config = dict(
    n_layer=11,
    d_model=256,
    n_experts=128,
    experts_per_token=2,
    d_expert=160,
    d_shared_expert=0,
    activation='swiglu',
    moe_layers=[1, 2, 3, 4, 5, 6, 7, 8, 9, 10],
    router_score='sigmoid',
    normalize_top_k=True,
    routed_scale=1.0,
    balance_loss=0.000167,
    balance_bias=True,
    init_std_router=0.0154,
    lr_router=0.000975,
    vocab_size=2589,
    norm='rmsnorm',
    norm_eps=1e-06,
    tie_embeddings='early',
    optimizer='muon_variant',
    lr=0.0132,
    beta1=0.95,
    grad_clip=1.0,
    batch_tokens=[65536, 131072, 262144],
    seq_len=2048,
    train_tokens=641300000,
    steps=4434,
    dataset='wikipedia_en',
)
Below are experts of layer 5 (counted from 0) of a mixture-of-experts language model. Rows are named router (the router's row for the expert), gate (a neuron's input weights, with its number), up (a neuron's input weights, with its number) and show model dimensions 0-255. Each number is 500 + 25 x the weight over its row's rms, rounded and kept within 0 to 999. Numbers have three digits each.
Before each expert's rows: a language model's description of what the expert responds to. This comes from a sample of Wikipedia text that the model never trained on.

# expert 61
It responds to: Word-initial g, G, y, Y, qu, Re pieces, such as given, gods, yoga, quarry, and al in Animalia in taxoboxes.
router:492495507478572511458517469464537488550530444499473504531524501493527540534517512456508496521484493515490495495521530499502496521533528534481526507518504515518521507516504486484506542488526464506528559517494526493494515452533486512492526485511501439523495495501504496512471471462481459496493474505478514472472508481464497434527528500536527493458531512490514543531437492480492456509469474496501539555457505497492519466529523466498514486523483497474497492501488522508537503533497496512531503496513460490467459510483485471457458534484474491465520497523514511496578511522467491510498478476503519523510523513458513531517560529504503481495477487502493529512455484495505531518511508501440508516549505462524495501481494510522504523486479502535551509518502512462478496486477482
gate1:521481488508507525462495461516511506499506506483496452475527494507538555521483507491476511513496457490497514507508479485511551472574476489497506541538482516478514545487511460485456500467545544488523500499501529506488566495483502515516463481447506511465530520477517521465489480471503554491487521509488500461473473474524536469503463557458441476451454482512520522488521493530505492499450527518471528478491525531532515496488536494520527530514491468504506476508511472502517492488495485472523477449509511502441491506509529454474460422463490484518487532500518481536481507474476497498536543489514507538526483502497501475500516534491519532508519488517503479461500480492516490530493515465481486493529493501494465444497504522503516495499511477534516524474481502484502507520471487
up1:500493527511488549492494516494501476526507506481511516540508470487546481503524510509514526487487517504518507506502476510520472516461461464496501509485509466496492552476476492483545483488497469464481490478477477486474527480491470505495493504513553438528475494500475504509511487505526475511488480511484516536515536545500498540547540497544488502533531522528512479468520541506435513558476502522543495460476507545497475470510519523512504530495507502531518535492555452549515500492477528482442464477506562482509475514505496527490543493536549492505469477527504464492486536541493495495491478472469497528534502509500512489514533444482542511505530522453494494511491529492551450492491464491522513502511448511498514489491510494517517494516497462515515454506492458486457463499523473
gate2:506498544511505492516537502492474508520534498469466459475471503490525528487474526490513481453517519462523475506503478477503510485491502547507525525443492508491511521530473490485497512495476474532495507454497509467461507475505524523485508472510450516510533536457465480499528473516457533499492501506465470499492492484431480499506478512526467479487495520521517535527537507507497486508486514528490453489485516478490485521502530483506490458520440500558523528527480493501541493483482527484493487513471468490476481499490490487497517492524499511509514493508554518484545483518484511536461463470489510585488480503460447521513466516522529498499529515485509475483503519488533480558503498517451496516495491485496492541486501553532495517523471496513473502476528439480452556489436493
up2:468504495516486451524518503509475523552516518505527542505462493517495508493535543468523513513537483521502469443508489462525462442475479484510502513485452507475475497531508484501499499514539478519562469524497479480515470501512501520477538481509492519517480486533527529473513498522573505529509476549492510479488514476496498508479490505500443495505536511499495516443523515481495455504513485492515500500530532507530502519452524520532510536522509501499495483501476457509482509529497572510492483534534495470563476456544464488498505514488480539534528507516466507509527509504484507504512478490507517525486468525490508519509546461527492493500452517489504486505504564489486493511467477491528513462534489491516508537523531503506512504493473472493445487450527435493502517486538476
gate3:498519497518520515504509487517513509522496466499556479511520520462495503481508469471464485504512516556496472494581524480501489470512489509518504486468505470474484518511510521477494550475520458537487506516497540471514519478500502498480509512460509526502485509538499468514470523487493477471550519540489469492476516507542459466484481474497533489516523440485489553511513501518471449507478491502500529539492460450515501503415533498486470458500540487515535498506518521487474486455507508529509533538503489489540481459508502511494479531477492521487499494548549493445510548483497507508516461500460498503552544497496494489491539497505468520531479506500469493486501486499506531445498478474476493502466490484486515513509487517496428503465507503486538481479560521525501521501514499
up3:542511477442509502511468487502499469477487490500505496512522490483489473494493480494449495478516512472487488493511513528469495447436496478452478504527501503482490519529528523492497518455514492532511467502475501523498523509496524513461487489472487528506550517482500497500547504489524478481501508503512494496526511514494504536458508477526472496463495515546496517533496470434564473469511507474489445484494504516530499476444492498522519490472494496481530501520458468476530505553518546525465546501488483493498538483488507496488520495461489507580520496474478495494511528477480505497509505490539523565517466519517503491459497510494532504499483530528466487502551461467504529471528527469489511489519536480467486535525463506498566525523491492475500459549449489480495485469529509
gate4:445487492536529538547525483510516545481522448508504513487480504474504510513510551485461537471516530463542509464497522521487520512522465515516516475509483533461526490494543485506511499496482502527480489466520503515497528464482503461516487478519498520518497454540527495493497530504501502491473507526497534499478502553528498497490486552482515507455493506456498494526548516466448479466479485494493489503487497480493506486521523458498476539508511520502524500510515503508462492488464508500454505528503518530508485527552493542492475481525551532503537527542508545509476528504496510524487518511478462479515562480484522471423496443480549478503501504504462473505522549511465511510514496527546511534489542488516521535505528482499484531505450512506510515501519515489489529506459536
up4:516485494503465467508475504551466500436483451521506503509502510520499466478491435488480509464590489489445508483491447520486492521515527454481468529470496496514498475526489510485471541521481479490541523520511503477538438484498482498485492519538505525497466523534503527527525512484500491528504490500486470501503511498495476486504494534468493509497492516477523461542525508459472501461561462530503498501476532497482519469537513547511494520504481501531493515492491521546467469515492480503501498510525515512480532498481473518530500475499522517477501531486531505487509490480505561480471529543496533542514481479533513521506510471519508491483500481495472482508512484506559521477483507529573543508541505540517500529538504539500535539521470512471511475479496464530491486504517470
gate5:462511509479494491505493480510479497464516489489514507518445474484476527512546502515455455502503523487546448471509470536447490495523476488484566495474535545547500504484498512481477539491480484495514476496468531500502467503508522521509535499509554504494493508503523512494515500486495475489471519513496521466482477500460478474478500558454515515502480524512471533514485452500540486539537446504517474535507491505515495434514471504532479486507492513546496509516496500479489494454484491483548526552468529471510500520499522468512469508489491515482477497503532485511477505524510504516546460465503473486507481500465452510490496529517492476493479494490534474490472481536479512489531507499490438479522483482563526542558503439474479506502497528473500526477471461528470489486517520
up5:489492506505512469468494476494530497486544512469476539522482480473522511523462462476453492499473473496502514482547502478487509523520457521510479509472505494490522454500509524481467491463495472449511495532448494501481473542515456496481517516512514510472499492486536507507523498496478496501453511506490450504479500498487567502470527489454490508537461464498475510501446518493508495508496498517504503518545500549515475498531508488504484514467549528505561518517505564489554500531495520426514453504471482511471492514474456478534507491543510517467474490477498511448543496503436541521491516532476511473509493502519519482462465487505507504538516472472528447501484493488509514473508530491483504478503501470488507498480504485526468491494514518481480426491484491525496533478471514
gate6:521498487518534504508499518470512511516484515498496486469474471490493535466498513499511446468496499482511479482500493492506500497461509479493490513522441446524497518533513500517530533464496470466478537582554516522442492493466535494486520492467491526502533501511519520471474519500465479532495484550491470491489485501479485530438472504503536542525541482483490484531464500575483471462486496518489505557503484471510528473535523535482509539524476486510495505474489484468530544471494548492509507494516462505535489492520495490446472517497488463440485535431515519480499494503456495509446533485511497528523503529490487487461483470498498517484477485519498526488457493474474533464473539486487502548496503478498469506521477483544494514501462516491497499499506492494491488501506513
up6:523489514495510442486460496483487511478506512498497511523526524489499475522448481486495502500476490509545503473459466466488538490500491530542493523494495555501532520461464455481485521535492505491496524514502499496508511470474546506459496509544502441494508503529519504477484503490489474476488518500514523497429497516462524494491543539483552516503516497502526456558500542507496486502503515486436490486472528475502514502513490523493508474469501491503513503476512492499534528461482477506508530512503513503538588510499498495532496501436488505477494507512501488527505468557458462512500442468450556505503509519477507527503491501488482517517518506487473511491464463508500504506469523480508549499516505505503471529531456478463509507498523485539511464440456493526507452522511471
gate7:491503515496502511530495514475539500480490457493523532479518502518508485489505525530475516513536513487532529503510522466471474492492494509503479476527511472572515488516490518504471513499460469477525529468509494508517476510509519498496485463537521467499490476473495517495495521496522453548478467475491503499558502536523498520532481507510497496456496559498508499487462520491460452496505478516546519464531463463487478452506488562523527504499540502481517474467493555521491526460508506513500506542507475487509489551524502485482501542493565508489469513518498518497494499516506507514524536486485505491437520492492497556514523523515494488441531512510483463537513497499561505491478485529497478533503436517491487488511435492534529546520512484488512476491497496470511463508447449
up7:486481459494508534484559508531479464524505501466542517532526447506484480527503526524506455461469475490542467542479531470484527483486505515496512555513500475496506487516468507478497492491507482493507485500474554482502489512472504514543487529521508483491471506504476521500496515488537486506531486504473539506516459486508505481516497505498471476483459508521489471530485524548474497501497469498517505479507502518460512494474509538518530516479516500523523510505546546531502570496479508542513497490468488486451517490487474527530469540550450544481512507461510470488479513489505567507521502506513496509464477473453517504512484545545510507533524540481500503512507493519519510446492532468532475467539514551506486503543453532534492536489522522477488540487523489529532470503506476
gate8:446471481473478510524461485507453509527504489473484518450552544483458489524491465509526514492481496526494458471499497513509503462465473520477522494535525509512503462537489534486527473497529496474508546498456508499483485461473523530502482531501543466507492522483534500531512487463506523493516493508446497493528535481476464471541477483491536502500496452509476540473475476506503501527485507492521499531545509520507538505500513524551460495526501507539504549489482486498502525521460478498528533520494475479439488500470515546495453528504495495460512493477561499511459542492459526496476480475483505527486493482506470541502512471475513470496499499529527482480519478445505470478494522507503515480537546501508493450533507466481483476495514517458494522526498494505506528514445527
up8:518488492513499487461534474474475516501497456495475535509453455482523480508468482484496482508492490483503490505507487469491510543494494520466513548515500468482512522470500471469448515467528513488507469466497511525525485473487499496521511472495421529564507536484509481509490434516510498483487541519484511503466505529513514478510503469522483508470515542499534481526498496483474512503476522489494455498487547486530471503487507481510497501520478493479472486492488448476468528520512492492477517529477512520471510476516492478525519488479499528548540513503506537520535535502572476486476506519500498500469486491489562505483529533473511484513476503498447466445533530515452490504539515486494486492493469509419523472505506483513511478577496448490514508541497545472506505498522497

# expert 54
It responds to: Education and biography vocabulary such as school, University, College, student, educated, father, born, book, often in alma mater contexts.
router:517485479505513531454486468454517493526520479539503554537496522471495479527506514488499551526450504477551489506511472540505493482542521535493514489545530490511527492531513488520541541506506469541531503496470499497505526467514492508498504500499540496509507493488532469488510504462499442541495480496512523458504459476476542438441536482464492445497519528558504507520446485472499479513505476520485494491478495463471525484534519491512500474525486522494511507533484515514526514504489484466529507473542479510491480469480509513465478518482496493464473460520501523523498526507451451532457506491470571482546511491514500500518466528489533457497525501503482493489495498491514515504498507515490493517504517478496486490569534494532531503529500522515512496534501503433515515483517508
gate0:533439504472508502519499478522524498550542494503496477497509523476493479517477528486472535499467488455477534462530522521506555477472501492502509472532486522516479510461462494486500482477504506457471502506444492523513506495479504468505519502459517513500541513463506500485482501502514438500501508533475482504537469468524506460507474494500492518504494513524542514494483500513477472518467468527527510481535508524510472486484493491477533486513486512450441520499498493510516560514465511528520491474486465453458479454485512544525534511477530508471489493462495448501498516499457513472484497495522468495515482533455474461541486483531482488487472541502513480498520536507545514481490495547488545483464542467486493505534512466453532516500510491518490529474439485528505498540490537
up0:535518483495549523497512514489438521512465527478532513499479501497531482465522557495509502524517494506542551512478567529506535478485472492545474521495492465520499484517512480452486543516500505474467529514502524496513491478537484480480507484508464472450543462537469509501502519498500511488489561511492509478495471490511491460510491477528483501502495537479495512487516464513515483501470481482530471513518496494539482525524506515522503530513461463512485510536540504515485526534502529490495500548504527502530536527494476462543487496522466544448505499504438575532439480478516496506459511531501491517454467499526504524480499497508522525528446513503519552514517498514506520501501497548498501551544503457503529464465498517493475511488517491490531510495496502490510476502502527
gate1:539503495522534504474501531506465515491520491540483518477480515453497494467485516422503501505493438497512486533473544493474518535482518555511468492528502504482499509530469474491500497539470499530480514585529461511494500487519540492457498466519470524471519481510534534547426507471501497511511480484505515515498509501505446531465503512491511493530450514525513521492525484482501514500485484484515459517523469507476529472503501477483520483499464481480533497534463512417542492524534483495493524488481530504496516509484507489484502479501471489512505478527532535511476506507508458440499496491514501480525502533493460490493475510508546478475531500520507478503538527507511506529448486502497476501493529518522502450481525545528506526482485507509491482549474508544458529475492504
up1:463474514492463484515561481509446482524520517447472523536478485481519464518467554484514471513459461495512520494525500499474460488493521492491503528473475530477501508506479524471503485497502511460506484507511495475522480553481470465521509501494529532506486510484501453514475513484486535506504517491510478490498515518525514492481439478459501493488504494507504530487487516499479495506513463452513520522529488514509446518486485500460523533523491521516517504519478573521532534487476520491505528563489488525545432532548518469414484450526486518508460493499513530501514521489492446528510524479497539494513513496471483501512504475539476500492483506486495516551527472507503525461504501486475503527517463488467474514505501490508522555489478490502482518470479518513533497563510512
gate2:511512541466497522503493510481494500471504530462523532544481486491536488523438525456488502507490492483531452471466480529510526483525469500465490478461472507479496519519535511490475499500508484475487521481533474505498495458494522459499532503498456482467473507502504482489439524492537458505497486485477527518521484514538540483524491515486490514491495532482518471488494476483516521537504526503525512521483549466514532465557481505512483506471515521484490502538496516473510485521508499510475482505536492431535433493477524511519489468483501457519512472494490511501519492453503486523531513516439503507477508503490480517501507503530464523509506487476480511438534531531512517531460537468529472548542502513483452482503511533537554491485500484503549496497504540532492502549557503
up2:456520460508507518518483499454488497467508457469482516514505481507485506504494519543483457499536483453526526478481466516479526522496483530483500440530515496493494468505552500445493521492461486493491533507489491524505503491559487456495487466493520481504518494477463503511470469511510515523454496502508485487508563530499499529507473555497546467466504539471543506493470489478518497482453552500499470501437555482556546505523532510485554523489513479476471519554510492518484477477478447499508488496493510539497468485532474482518536502503492461506505483558507518485506506473546495474526488487500450481517474464534491486502488536533525491502519490501528503479517458484479522529490493522508512496538496516485503438517511507552513501483499500491493521477493524512506504527482511
gate3:491494458502487516475471499521532476463500438485488491468528489530483487478496461503473471543496493486512517503474472508516513548545503487528489510482537494498495499543502491464483526496505515475470526513464470540532494506489527479482499503500528438511554577494526479496470460479504540531513470466499503530553476504502538527519478512520491448514499520504547531477518501505468508485528466465504448493465507537525496506485476503518462527468499528495496543551479525477486474471462505471491499530541544474445533501491507536493500479471473476520541491489516497497522512454488520525452482486453508491464528518507509500470474498501499506468530523526496485523480482513483482474491483546496516451512484476497509527489482481465511492524475530547522520484469495471490468507494505
up3:457496485481482502495491539526472521496504528522518480473497510483475483479512539473520496465521504512496494507483465508488514506507502465503486530525504517484494521483457521496515537492515523438493483502492486512516535526469464501476516487506478468503538471475513502520535485485500496510491467487474508485501480491522511511483511550543522495472488533488464522475491504505519532492506539520528489502473496502479546501484493457553458482473484498521478486496506506453458498503482513457504492534504459499441571516466499513481535540489439472510547519488527483565481523501475525481522531499510525504542471478522473481497543459458513494533491534486511487513493551547516502489484496483497553485502559512546519498494511435517511500534516560486497487497539502497491479465444459
gate4:498480524466461511473478531494540454451476508461484495536468525538488447481533516504500505498473494508500512519470508537524492525515503511502490481533486519490507487493547489500438487451539481538484479529466521517506543478478497529508535508470498522531480529505465471504485501483493465475520524516492515451532471505476501532527543482451529512507488528493513475531476500483466459515479484488503485571530488530496561472463465485510502473501498580509485474514536516528525463470487487537497477539487500537516520519481494509471561494495493496502498516471510481497518515471496511504514522487478504466500500546457475480537465465480493501482482489486505507508514512497494493538519503515513518469469479483523524462541492512500495505515499488488507524547431498517498499498436475
up4:511467474518506506552520484539520531496543481500489478469515475478494470548543485443504473483466518499484567500496530487511495543510494509509533490527512488440455505467517547480550505516473502513479477507518496541486465544517483477492518535502479547505475483488489514485490486485526491520485509522512517529453489467511507486532522550517494474540493505496496538501459471520498495484517487524493506520487498529484548474480516479521489508520510498475519505523532432489470504492522481538534494484537512490481485533520474488522474524516471462458476457534500525519494515458541479526460427521526505526474504491501499502488471522485524510562485486486493494477508479488505502508482507455516563499512500538515485505487532478485472498505532526467526478511524538494495553505525530
gate5:480488510477464542498485455497533473469526503541511545478488492500516469467471469484529483573488491487494505494482508492552515523515479531535510479536503451545511472525479480526518561496465487505501491524485459490468538477499477479527501487577484448493509497502490468467542484525544492467520504516549493540500499510519434475491470479492478527532499491525479527513452489497507521485452514504458519518495536471472499475451488542478508519511500528506506454541508506546491473476490527514516509501508462499531505480487486472454502521537502477510495521499481491536493512508503480524517484492500516519532502510468480501488513476524475481539533475481469534503491534523514491534489513473493502488483505479459509496492465494510547471440512505538479494515471510473527534525516497
up5:484455507496467494486486524524502479485534496542488469530527517479508513474537474517472497474482524472576515443499509471481505459502443525500518502509510508490521502525506488493476512475501510515527499520490474535485524491519514507523522494521529494510498528518484463502434530470490478525466538476502515488466456482488546493483467438532521498515483514500504493556509528538520488506533490552507467512471450467482515484491470479492505463517476488538492494548567490490489488495475512501498566470476490485505520475500474492451516496499537541487517492516499475505495519466525468540512512497542499451511521500458536457516502497520532519516520471509491476497503489486497511510493475500504555497488506473485473497532482524487491526541498502526488488492448527531562543500466476
gate6:510482527503470518480467494461480525520500494461474520541465490522504517472532521496515508503475499480528482447463502483491553537512533486473505463517531482523501496516516500538523500518471511513477444529527525533512466487529473522529473523509493507544468533501498499513488524517465476519496509482474498518500472527516504513479526471442519532551543527546489532529449509460500512517523506466529530508478472441434488535491530492490496514502490491506551496519494498485510495503510517482468523550498518530493456502508493508474446540508514488463503527477551523508500488491506484540495513533488480493473506501537492515500455540466494535501508504514516490503508486522555542501493497505478504535470471508504503497529491517489517480516524476485549539521521448497472554526478449
up6:487479510489504519480463504500481498489462505500460524524489480517546497452530492494532484539494536448530496529516528505520476503469483478482462532481508443481493494474450534514536476456533490535473492482517473504504509492488546556519495527471490501476494449495510515527509470493470462514485523433498507527518451513482453508533494492488463524493505474434490557528502521518500540510493545515521490493470518523485523559493514466499478511511527515480499492508523470512423472487476532493503540525528483522527500465449524508534488487495509562495526491535490487544496509484499527474527523517507507507514509492485517488530484446496487527509517536501499518475522515453520526488472470474462464506519512508496522533506507515497510476493527503471526483495494485471517531494535494
gate7:508531501488503476512478489517497528536478487556480536491473489510556523488493513505529548521456492474506500505523497543494493534472512472479469532578525517536478516482500495488546557474501443483478490466491445457540558476459474505518537518494519520554499516556480505481491532520490474543494483510535492520510526488484515475525507509507496510470516544483454480525469483469483485531489498521523489501464510522528494516442517486472504505506495500512524496472531494493498490494491515476478462528475535510501476550536497532469490455478519505499484493470518488486478511519520484523477490520483475473500500484459473508543411510491492543458546520466498491505502496482531472496529514490497522482490487518513497532486536471494513507527458532499509496506490509530500512503472490
up7:489511471523492507476501514533520469562496522464529518498493479510498526494504528499522502550508461494516514479517506499538477520509501511548500510509474469519489548530470545517507492531509481458465501504474502454488511507481476463506517498554482513500473437474501533486493529491448512461507529541483510483484464486480472527506512520496472512478495510514487472494478538523488468579482510485481520530547487487468510516478529527509502511490465510525532511474519498530510483496492522503532494523533484511495543501556488518462490520448527475513518481433532503495492549461498544522509454490512476491489510444487529495470510472515454491470513487539478553497462533490510520504520570529498488499462519482525469490485468509504528479517496528521477480487529506530492508484525496

# expert 44
It responds to: Single-letter or short pieces l, n, k, ov, ik inside words, especially Slavic names and words like ill-n-ess, Saraj-ev-o, woodpec-k-ers.
router:501473487447509519504477457497542471526537465490484555483503500492508536528484496478499509492482505510477511516471503505520504527511525537507495522520490495503560484478506492480504501476533469523561538486484496526503541461537495496484519474486530483493554484434482486484502450524485492504497473518500457492498542514516533514500523505531469468473544468504504500526508457494480467554545478488500504547515489484532508491531508479496542497480498481532501466506487541533538494526470483509529505500539505510481521449501509468479481504489482515497473516501504489499492506499504495564475495443499504460531530528481485447525464551521518480492499478474495584522494477519537483490521491511466479537531519449506531517545518496521526509504513512519498513548479517497484485480523473
gate0:488477492499481567460472487489484458470525505487534490465475504470498513546476471528521501468483553521534477484484513490525517491528472471497505516516537476530501516469523489463511492475516505462512508455508513465529504501496500505505524500504490507477499484459490506505475502498547494532496477569527484430477466498489532472510548535491430490514479506482484553476488502492537470520538528500463555511506462568531516501499551475503492498464528487511548491527506466504494495486520469474488500522535482532493469501552538495499483524514497501484487527492507502521534481493534510511498513470533468521524498523479506490512555492527538535481520499483488496511482457486495464491507478481493455499516486506459531519535518474523438495489501499517480545515477532523507496516510514
up0:504501483504481471491455501480489485470531512501498514485492478499542471502522506486524489480533514489480533505510486484499512493510499480492527467470452455528494494485518511535510511507510483526510462486506503517489512520521520512512491458457520506491549507542493497559524499518501553499503477482452501529516509508467479495515473509505535477522512520493479499478536501495503502528491521468492454497498507455504474485510510519517528517502460535504457504460528482508469518498510528515494495514506508492545535499496495440500548518530472476567510463468465487508484542526415490500513511516483492514541559516534494512489530469481484510511532530449500461539476475494496546521525515452491503454510529481508515529505495507487522521485559493475458457504498473505521497475397499
gate1:503499503490517480488506509497488477495514482521520501483487501534485469486536568473505534467482502526501519485500486508540482454530492501522467483488540508463518456484514496437469493494477441506550481446462508480501543512505470478546518486503466459511480511483481494475482462502499465498502484466523478522524491504494526498477515496525477503509483473468466496514530503522561477492539500522497483550498514495511456496492551493479488503476498536523512512511499494538485532493474482510480460500506511483510489511496472462490505489462521533489553481490524505497529500449490497526533472510483469513484477471517468478531505502530460514530514475534511544494504488496515467431466468544448451503494471501498549566512510522494519470507533541480503528494472558516496496529519511
up1:482485501543495494499515505491502491497508500498538494472526469518488464411523531524497482541503529471475538496517530510522477488476533494515477471497513494479502487485533531539555484515520488508515494515504494519489546522475511492497513509493552455501504527535503516523480508483488484492521519514511473495507546455517524525514524496502496530489483488504474477522526502488478498509533488503536500467537526484443522437520499494538511475491538519469494508481444492511472547479468495474509497465491515495502465474506509565458487514535486515478492505511527494498515520496498462524463495477482515548482511465458564464512495500488457500475466507466515504492554436486496478469513528485492500518470506494485473498517529515494483531437542493503519429492530535492546512483478527
gate2:468504489481481525478470543494476520490493495492539533532532478509467498540496518488523457506484493522467515481483525519473536520514490493489514524530509495529513500526522514490498479483521508464478487485480525484457522506461505463495502485435505528496512523486525495481510473478507471522466511531498446503522466460501484523455458521495524481463527493508467483526488530501474510515488553526470502492517501513479528547490517488521456482477498508494501539481478515521519511501493473481483493553533465538470478520473514513504477541495493475508478495505498505484532465517503515492425552493479506502467520520542494478478443517461535476530490448486495472524504441452517530559496470500502507510512522511477468501509465497546465481493527497502495540557527518532440491478473491
up2:504506474517506529488477511512510496467493493477498545484540502463521542477480552556476501510552508495499445456501533537490494496470483506519520479514531573480509477491505472490477514493506489499475515506482516508590513515518506502492472488537553468494515511502490451445477437480475493504494495545491548528507545499479491450469506558514515476498474462462451485513464487444501519502483507471501459511512510431499492460518505487489548481494467513531518508537498478467501530514544502450498500477473502487494499496570504465507512481491493518512453495488506526525506497489525482500524482526505521488473531524531525515503486506493460499531453505488490528491521485504524457470493527487491483489486482493495482498527479489504534486494489490518504492526522517513495491540490502
gate3:487500494460531493491479465508491481494525480494541519498508468475527505479490533514484505529522466505530500501507496444511483465503533477544516458537477491457529469533487491462513490512495503493494513505559529507484508472517446479472494516453520488480549462522472536522493495508497487500513461546506441492483523505474525496522511524447458511447498530526471466515529504482498478521496522475476485475519498542487514526536520486523512469492502494573483483519493514480473496559524473511545508500500497542527512541510510499490479486518482526482463489473532482493530490525509462515512498498498475484497533482530461530471466530522482508488515528465504518534505487492447495472504560475471482467500493518454498509433510517508502498489520508477495523475491456500564533498483483
up3:489510514492513520504487464457523447480469496457496483485478491492492495503478474515534485514507462498535501479498553538493482479470513522528536491476508531505512481441558499533470527528471498517497493478516523514505515454454477452466540494518540469472478490502496518547477490529521525495475511512571458463474505493501523499467504522471509509487517524504510493480546500490514500546480486511471512496507524458503538498505490500484502491527468440505487501541487508457486462473519467529514474467479485500483532497523526493519452514509488510503496477564508457507480519487467514521482487503537492475493518505503544493547482536501494497464502480487467501485509478474504536458476517488528516495510534469481486485532432517475527521520491501535441431500493508535504515490480476
gate4:527472507501495506493515529485460494474533510470508549516503507532496484528501529497466499522486472491517491504508516516488511493498495481453513514512497518509529490507485504516514530523485467527487498478482520504506488459480479482511513513483542484477490526525497497522533520547518482454487504536530508494483514492503472486514507481532449524517487479489489519501542514479540461515525526512470487516487504503478497499510553498524500477530529463539534449553541510482497493444436501496508502518497487481478518527455468497561507527489437526496520464500505516528499486506508469532569523515484527516442534497523476493495489511485521477481479476505499521497475476481495493551469494487492500527545524423467543474529477493509521542462483532509486565473513529474452449482459485
up4:504498476510501498494494519516477466521521482489493476493495500543510518544486559519483503496507520491496518478489518477472500480523502538509513496539509502498503487504491479507440534479460500539460474512508477523504504524493468431499520499479499526470499563515416481470521529509517507490541469514517527519473510511506484482477502486496485453495548493517534523521507537553522514458524444529489430516491509528486468491499546498514481510497485432537527490500480531509488488546533530459496494517490494514543503505481523488507475506467484542517532524449487520484511506485507514519528507475526525497475511509515536483460449498513502488516508523434493549515491492508514485537527504535491491464531474528481500519494498506501516459450500538480506532457498507495506473509453528
gate5:519536498504512569500529480472493494495502464537536441533485513542512490492511513475507489473491506540512492440526507499521451500535504488495514476449504514528514468500492440507529502493512494505504544480480519543497537516495512517497483499484493449469538461497476495503514500509518493521443482495482497527492499523481525526482495486516464454454490475508518452495518507527468475536566495501502498517500503471520497461519478458504485505516485507538526478489489526509442531515504487536465500490553545488478517540552509492501492475475461509495457457494536497550497475526541517454535497497542512516544533531464521501510485513486521504512526494528542516488508490496525534499487509497522449506493475463523533509520490489502467534526477505520488520491501510480524499551527515
up5:508537512487480501511545475487483506484495443518535509496522473498517523505520510479540476476519508494490503488530549506469483537545473518470467493500477495498498530507503487530507456493546507506524507541497526532456513512477498550498525494523490557526505547549512539435470489519547504467456487515472505508537458484507516511514483493517501512506511529492569533486499507528470506470454526514461489498498516499531521497508524462463550486487465512541475481462500513483499522460521493464510527490494462519539545501467518486496500525518521472490492511526490446488501506510510485472490569485514484458524517492487508513518533519477520495512483489534472511444518492494520504522480525520517486489518521513519494528497473457494482519503577461509514488473445512501496502485508459
gate6:492520508507499531528504478506511485482495470538494530462472521445514509499497537486504481490507499508511480447501465551510465479503488520519479452495451510510478468512480501514520473465485521505512481482512479516564510521540525518510485491462463523507481469430497515496479526503518519506512474504531505502514527484529490515510486480503511494539466567490503489504484531495519492476479489512524526467452491463440534502502498467474509488483528456476486542525483534498498524529538463503545504435477505498465494475453507501515542478493476527488511495541536519530496488468526549488477550479485501491505472498542525507522523531504497482488485488481546479537557480500502490501546541442503531506488558466497506495493483496521477514485497475504505488504481519475438491487527510
up6:529553520492495487506495498498453467504559487532538501484480534526520500527512490530541551544514513476494516498483489480464489470513517479506518482511522483491481520467522530464482488522512547475477498494493505466474479478490496496488505520491502474535506517493481551505506501520463470528465547509508511492479496476477491504477520472490550469486567486506517500495491477470451507502531488482470514500498500493517466471518546518487482477485498477456505503479528470518543500462515503525474542521457540521490465497492515494490471447492485498493505527499493506453470506509525497495488487489526481493503495483476556537491467503468477532483515449570495471479446512458502466500484528469549557509512498451517507509499499498468563473509532483534500482448512480508509520469459492
gate7:520495452470428505501472506466530504481528494543531555509494524472518505510478494518528505516490503438521503503559546507521491494506525546514452482475493471527557448538474534530448540465514516500484487542483483513514461544492481524484498494484519491489472528498484505551506506490507503522491459464473476534512502539537512486475538533503487471530490535512505541531461502501518493485525477504478514469476525497492535475504531491509438500505509518500510497495513498527552526504509481512522483481483530514505528503509497482485508501510478502529460559492505488484554510529496554518522518474492497496551485510484490518514510538514532459478471521565469512531503494493507495487496496503526475492497508496495484506450495470472492490513542516513518470519484449490499500459501538
up7:505509527472464519484509507520435531518490469514520496516500504513564492501521507542495473526484536552475529474527572486531505525541497510558458493463476496480524505490491532507521514496520478527472451487500494521514536518547492489537532488474557490482478524479477494514498516501479482520523497478495498534525507500524528485509524516502465501504481502460469471476495518559489505467588516468493530487526534495535471478514462537503479461498506505545530503500499504496518511501480498470517487488500538514461500479479521514498500503505446513487495524508546510456510482499493502515541516505469490488516504478525431503540554521499497507497472492514523501524474484512474511495459504525518494493503519493536497490513560541529473507547522495483483482475457470534509523502496528